python train.py --d_model=192 --d_expert=128 --d_shared_expert=0 --balance_loss=0.0019 --balance_bias=true --norm_eps=1e-05 --final_lr_fraction=0.0 --dataset="wikipedia_en"
Below are experts of layer 4 (counted from 0) of a mixture-of-experts language model. Rows are named router (the router's row for the expert), gate (a neuron's input weights, with its number), up (a neuron's input weights, with its number) and show model dimensions 0-191. Each number is 500 + 40 x the weight over its row's rms, rounded and kept within 0 to 999. Numbers have three digits each.
After each expert's rows: a language model's description of what the expert responds to. This comes from a sample of Wikipedia text that the model never trained on.

# expert 11
router:433455476509464523520545587526504489480489473475578514482491450515531416442563488579503501484495500562461460509543522463534512476472507500414499492513489480476456568466515534488486534494519462531512554496489484437524532454517478571506539466509503536470462565532461466541502460441488505538443527479489500464525633574506528478502576503409472490428484522482488463560561478497530548450505486543548464463484487500506447481525547484558484471520540493564569486529497521525537504518649476534582491493535452493512396523516466512489538496400502528451539492475491480442510513460488407501
gate0:481495498477468538609513558480505511478557484450518469460532502407363440509459492529463489511462493475527496527490504494513565440492465490483467445498491498473516557539552576422541494540499454473494455531533427455490510496529504472488536510431488475504491540495528460451475492512512523529517512500457571426539519563520584505506511500510494487425443474408474467515483526447470479461512388516517480447446507595516437478489456499492433571520503496470502517565540409516476501439416497539474489501488505512520526443478486463535470463542475582492471488444509542537461539513457558579
up0:428519539486466575510483470492505542554457493525549457496515536416425527488516580431523485484469542493498512518594466463452485426489501415487438482520440472499487513461551504529469507487482578478537481469576376477468551442521571469473557518441532465468521498511485471463446469480504443474496441533518573489455485492501551512491560478546499495442490488495538501495529514474448483567446519486433471516540496589541535484516520491531421495498480601541472467489553480459505510491422526524514507481458562543446489561482476559546466510493477452461458489519593530565494480450509515462
gate1:499498527459464572502456536476503473439502513457489509526500480535516533393570471466486454558464492513510519423505515585488457530523487448544564547528492508489494532411476519537532527447495563470455493570449494556474423510510471513448544524493504523547493559474491586481475458480476493465549502534520479542427500501495531546535493520444516577527483427489471555519495447564473501520537457521558505505599469507561483538488505495532502513547475517535473550498510640425508584543522461541510462540498455527550563487510456519500513469480446482545474470519425529409456452496544514560
up1:488570485566486464522462462511526505485481507579472516531516532508520452458510522485435489527482576579575515598545491507523503521521517426497448520506485525522516471506475511507427467584471473581510512393445481475483455493520446491529456519545468536533549489488443482542506474505488510514456446543472462465515498471520507500515535510571509525529508489441513571636467548470498453551528419509454507486539481483530491454509518478507574426524433489504529466451554488560522488509499509443516488556449592491466458524522484480497519559486472563416549552517475443478508470476417470594
It responds to: Opening brackets, notation. Opening parentheses and brackets in chemical names, tables and dates, plus LaTeX subscripts/superscripts, quotes and slashes, like (5-fluoro, M_{L}.

# expert 14
router:382457573503482507504489497496535524494467480548481526507473547506424390499497457480496473521472487467528444514581501454498511486452556552553525511499489461440423505489472471456413553506498476585500541485502510498454466492483464463547510443464471448464540558494484529493503507455510481547439560457439440395514498531530492555480488527429488522470570490458519447599499469486531523494459471540539444462541463449481471526451488484495457529569549551499515447470446523552524448531633528513518429491530490522506473478496439552480484513436481517437481532480461499519572515482505512522
gate3:502521472450484457468502484496602412497529554466515505505556474494451450559498465513557527540506508472524536458471513455464515525497503482484473485456471435470470563525473488577450511508489490468540443500437466449569457442505458492506499421511496506527507566489493451547551460490418496578470527599453466487464515502474561443451427501496447509457586478486569492471471507463500366491531455487451455497539482561539533544542473509506501535449485580529529477483521582519501512498488429450516509427446508476475515454480593488506481479453500484440478523486559459472483463490463448562
up3:480495484445540486485469516474559412535583431457520499489528557473499465513503461487543445422549485503513543534529525563551554519528448482454482481501547383554542551544492493487501541490534543506447468440525525483513538485500469531471524488460570491558490621441479470476543515550529523467510488478521491494457511524458478545389503493522518474501489562584496497551493488542452441475536418533448486475487556489489539516530554501573536466584466460471447534523483508566420473582543513495420474545450525493503487472515537475486476450435506488529581520501475533476501508556468511456
gate4:489446482488495508457534540508486521528492435497484479579557490503480449421491508433383433476514539500568435508490481536569428487485521528514506484495474495538498517559519502475503519487466475558533443469452434468486489484466496464484463424540571500562577543512480485484420518546489489500576464489512410401534503527439535528499528506542460507496506452508468570517464505509533483469531479445470509524497563503527463450477452575445485533461473563511573526524459466542485450464453513427420473509539502565423510522558506475485483497544537558501527534464473467474478578460578543446
up4:542498568563526547517474426415485474462563460434563482469508586478493612457548451526552547496478538535530477459430465463499510463516548524510540535503585468499419411534553472489478590492473527479498563530540494503494463488423491479514444494476458508478482540461468521555546483521453527474468519465529514478524479460558520517524479533500472513416466522410583433497482512521538521506544476470500498505451501507544496414478519465521512479525518450433485409473578480515505475505584482523521499512444568556536499500501574504460486542484508491469537521527572506511449497514475448549
It responds to: Consonant word pieces. Single consonants or clusters (k, h, m, ch, sz) inside foreign names and compounds, especially German, Slavic and Nordic, as Sten-k-il, Grün-h-örnli.

# expert 6
router:435448497449531534478527549495515502474476458466499493437511447577481471537506467454487464462475487486381454501562545468541557430520553499486524446439515493528519531472466531472467606453516584494483618448511549526443577457482490488521561491532552452454497466586492472532548530493416550496493472486516474471431493522550529469500544476470539489470541515467508501518514471493517479464421529528470483441521514453547540491509520492505488514583503523468489461456466435485529515510591450496535525490622499471501480462562511533458471556512501509435551522466483417458538505537495494523
gate3:547467483459518533428521574488548489438559514459530512526500538450522487509548561519449519430492446545487540507519500501485488489521479534537538479459539497515454433477478479550474495447470472539593479473590502483502433518508527436546445506491556533500529469488468444406538466505534447483513421495556544524521493598511421529525528554478453509512484559480557511499394492484476440484500515496454432495508609493428494485495497515512525493591561466551493525448483481449493446497500497546562468553518571504428482536463488461499527597557505532462572536520522471528510517526547507508
up3:443499582415478501507552515484531489521489488540485507484517503506459461482471590533471510471535486550525557510487496512530563501522502533493489496473510502479467576517502514524497467557520452495505540622477502571521465466535527559555543567486516436535550560484480536471468491543486463556476432554521507470434490482523467511429467536585483489579537442544496533444487561431577477498521519524512549478492546482509531568486539621450526562562453544499492500488518496537524532561514561445572483526483490490547457526567462565561492455473537578522464451521503429432522470523511516500
gate4:515462461409545494506467486442453527441575529481457554542513510454459481494459447488474486478503526527460449514499458492503407477536526495570525519466467502468530433478534412537568521488510515423538465515505553396527451577493490463556532517550498463433443456529503519499479436550509465450454527578490534498527571582588532482429540430485516465483501525551465531552514557452525482501511458460531461459453489566542473476543576520544467452529561554555437571498483484515487503533533450452433472528513538511538477532450512484480465492482511475493490493464497461503450456545532515475
up4:465536536510465537533482479476457483444587511553463495497508492469451481444473536545454559513509435481476474475529510509462487477465468502498507545445500509515505456557525505472551474473493536492551565531536560477456428494488556518477498494508468510482537432523501463446479429420584443437492562552450528476522487507490513501422523487524523464474456469467522500563532479544428506470524532523449508473523452517583466558475580576564462509526590496490440555525488490422479553506499547493414510555508439480494529505503397477532515505535544503443428449521578459556420518532543551511
It responds to: Pre-number space, approximators. The space token before a year or count after dates and "population was", plus approximators like about, over, up, than.

# expert 2
router:469504458529476504543526521499499456475481448555580496498418543518514462460562449492526520524551442486443462527522566532535550460510553519547510520479514478505460539494502539493556502430523543529457492526471473477578505482456460570550587517452481467528482509533478483564539479449492483459484511526512478468504536546477548453444547474498471498495567476403541430519512465509583563457507520614469509465590473447493532567539497493581514597591500480499561482462462506559519440504543455510538539472497546450539527526437425527480452497518525486488530488456505518484578451539510532497
gate0:451522479475480577503505461517499593541486497518546524460498454516437472530519511488465487487530506451496542519496517534526575541482547572545530496494586544481442529533529547493458503541594475496556498495437522465506518480445521550508541423492479513437540478434436538488485546494490460488516466510537441468493557401549489493426568477546562487524478481484528499520457537505437463517490541562459476545515523510526489534414471485514480509447536450536479452537512532514447358585447429447492511555523548484530537446505512442480473548567520584477484481497538500516517528498444472445
up0:464530507477472480504550496437476489429500531484516490417575547594478507493512462435446456460480488485461501437557523437498576519477444530498541456523437568439454554512536485465468487540478429505526452538436461461504516567559522529524546507482466507499457467511393525489572497464506492467478458489528524483512476534574517535526487558540441460510480528507520483501522503514561538445534518550492541511571482582583443481448456483541475496540511432511464462504518417471531468562526462451478500449477521569506472479439534478499434462487524547561467431506440529519520472412530476522
gate1:520436468487500548475509474473411469510574496512529546609456383551582502530466497437477497556548423473496507491597492519525473558424514452530436462534486522431487500542559505435513482419551524481473509471450516535548558495509530450462502501447505455476546494514506499507470468496502482441506555472524524450525544497491537515469569538406476532430459480525510545515472519546507493524532509462552476519478451473501527474479559508517546485570525503505560517590521413537467538469462529474509495432425496493493481528487484548587475434527515495497549477470485482524467575465481485450
up1:535544508520454510438500508444485484546490563502470509492544484496493399428475567563551493435485525511554505458462484505450478482476495435560518456583521502496471456478430431472414454492522479522501512533541574472521475451470448555430560519546534544472458481538484413473493590523480436489497502477503457523523464492474549537487495470586406470436479492456499517470475423560496485544475510465495438425543529550503503512444498436463453476466509529495557523534548490485468530477498417538485536484476531441470537501504561449536552485518510504498526559579493507457478559562532548499
It responds to: Mid-word vowel syllables. Short word-piece syllables like ol, el, en, ot inside names and rare words, often after a capital, as Sc-ol-land, Ment-el, Z-os-imus.

# expert 26
router:490471522576475520440502535487458536521512523607510537392462453546550480514510526499512539510445442521475530600551498511502518457534471551497468450475436534458500585437442517441457548489547535525543503473450421514491429454484468543484538477520543474548502489529435412527518433502570549523502558501480364515521492551520549551492487416450508531489501530482521483554500433403494490496476448545481538511504493476548530477481494485502437554503542498564528506546489513565546493486486487469490454506493525436463481484525447529437437491499497532476501478472505469520502451476460544557
gate1:551459492526490481533471526510548522536422450432526491527496471509524498468518520515547473492482425466538559527468508491545555543527463550502505538544660473443445528520465481518480509433494523473473622429432434479460498520518472529442458522447496444474505454528526493476600468525510530503477431524501525452520499589537508478469507541478523510521561437589442505496526554458563518530431530500576526505494522459512547528581487510518528513576442476484543559467469444478521509478490558561496511544474473470444437527509449511489512533467512488446497511492443547545521523496491447492
up1:504519405529469461487473555538496440547470503464543560512459433461535457547511523431452501509498477512540491468522457473541423464475518529492514537472536587555475503513483537548563445431525481568484522483543462522517451439431509493472555494535524520529573486468534512535423520498510430541511463508448456496516558519472521498497484460464501449426506496477507565429447432431457582463474535450580556524504544491475565470524561458477536524572464455529493531489538426414514484411519501475484464532535481506525472513559605503476518445514460510553493508537461460534488473521477485509
gate2:498522448518389486534474541542512581550565455556528528493461494467491598492448511469480523501502480501521516444447434503539468428502523490484427464557451438448461511455528479495470460600501540586489495466432517531515537498484502500516524401514470430470524495537476495562466440461472512486392487433428449499506459562515542447490496541479490421449506545528405417488472469489466483501446460485544554503519475509516498541484479483532497443458507510508549477497482493457513438418482449488501509463526497529566502493468507433466510508522451405491519492489498511489506506485446492424
up2:517491491527473506479524461451486424494556479489543520539515433436491438531519472552473464494495468487465426545548482487457469569443516508583514470553512457451471448511451491489507520501451505498454527514573553479526521522532548597458530530465482478529502517484457588511624466471418508499437524505493475442466419510479513457529487499460514532510630458475493541465433494533501443510531470461489445555495549468539509505472430531443504477543459507466539506469491599486565541509508515477566497441453545464487465518570540432526499497548475521454467528472514533514476457456488413504
It responds to: Biography pronouns and verbs. Possessives and life-event verbs in biographies, such as his, her, him, a, married, died, promoted, after he or was.

# expert 52
router:500479500519491537501531522404483509482525444534516526446418470509502507513495486556484520458483515472429483555506549512524448497544478479439496446451504520442448493475473554476419490511508472480557492493489554498426503460424483576542490462437536516454528519529480485527458427449507493493505528462513403523490479539541461508495537489434492550504489485479440458507557423490494557447480498541464442448487502455553539570459549476523576517550497472545534494444398483573501471508524529533577417423514458506507471549534464548451434474488532508524511491443488477452589446457429558482
gate0:452434469468532590509532461527441479543469479464444540429495556505560474543488518535461432456511547503483531430495467536527488575483465432533552448487516600460493530458506524578542550549532454521436474489459540505507501496542488449476487552475421531520551540425524528525494535483448500511485439511515531470494517484514465518472470445443432511435439547510501502530489470548435502500442447527442521513475503463505500498452543454567444528448440478459465470495500460504498455466448573497493494518518475520509413477503596432475582499527520459497606482479477503488440519468542481539
up0:523496532470533487466452519499528427515533538555472436529495469506530445477526432553538497456480515505406577465481557485454505525535432547541521470493464455465514606444536522451458533472545501574511442506469460501478487491546504484483523528543528583544471496515438489543543529528466518446449536536586512524536504497460485503436489441511524527561440481454486603593528551526484526474518528513481539479458469484483489557519470463540475489513485514515472496505556482472503512497487517556530479573534478510490505399420448561513496608548507434544442555534443549459504552526466546497
gate1:480492461459622457449517411540549533497470580475519482553521587451485517566439531616503429433467508559437427576513500496512466472485495460444471500551524510563513510507495608488520558462495398436480479473558563453483454543492548462564507507515535509576559501520547515543478478510486485559493498574532565492463532546456531499533488482523472502565433490471495525525582531444519501526456416510516523469487484523488474525485526497499519493450525540464504498497535454508520518504520487484535505500455442498456589492537462519527510542555480544512506505527473481461456486460516475499
up1:534473457459514540524520507538541503436456436577506446498506499511408504525568516502517533546473522464439535517512501552518526455506458509532563486398441490497497540546496573530485485479566504457504522527558435514460558484532585502546444434561545446537550457474498508470492517458447514496463534454487465498481575566480451525505503452574440495492456562492516472504466511469533530436409509550586511485537478543508444530497490484586488511500472437453459533547562425532472540467523427454475471476499540489515498532530557492493534480516491470616449555537539495502474521485471465458
It responds to: Auxiliary and copular verbs. Forms of be, have and modals following a subject noun or pronoun in expository prose, such as is, was, are, been, can.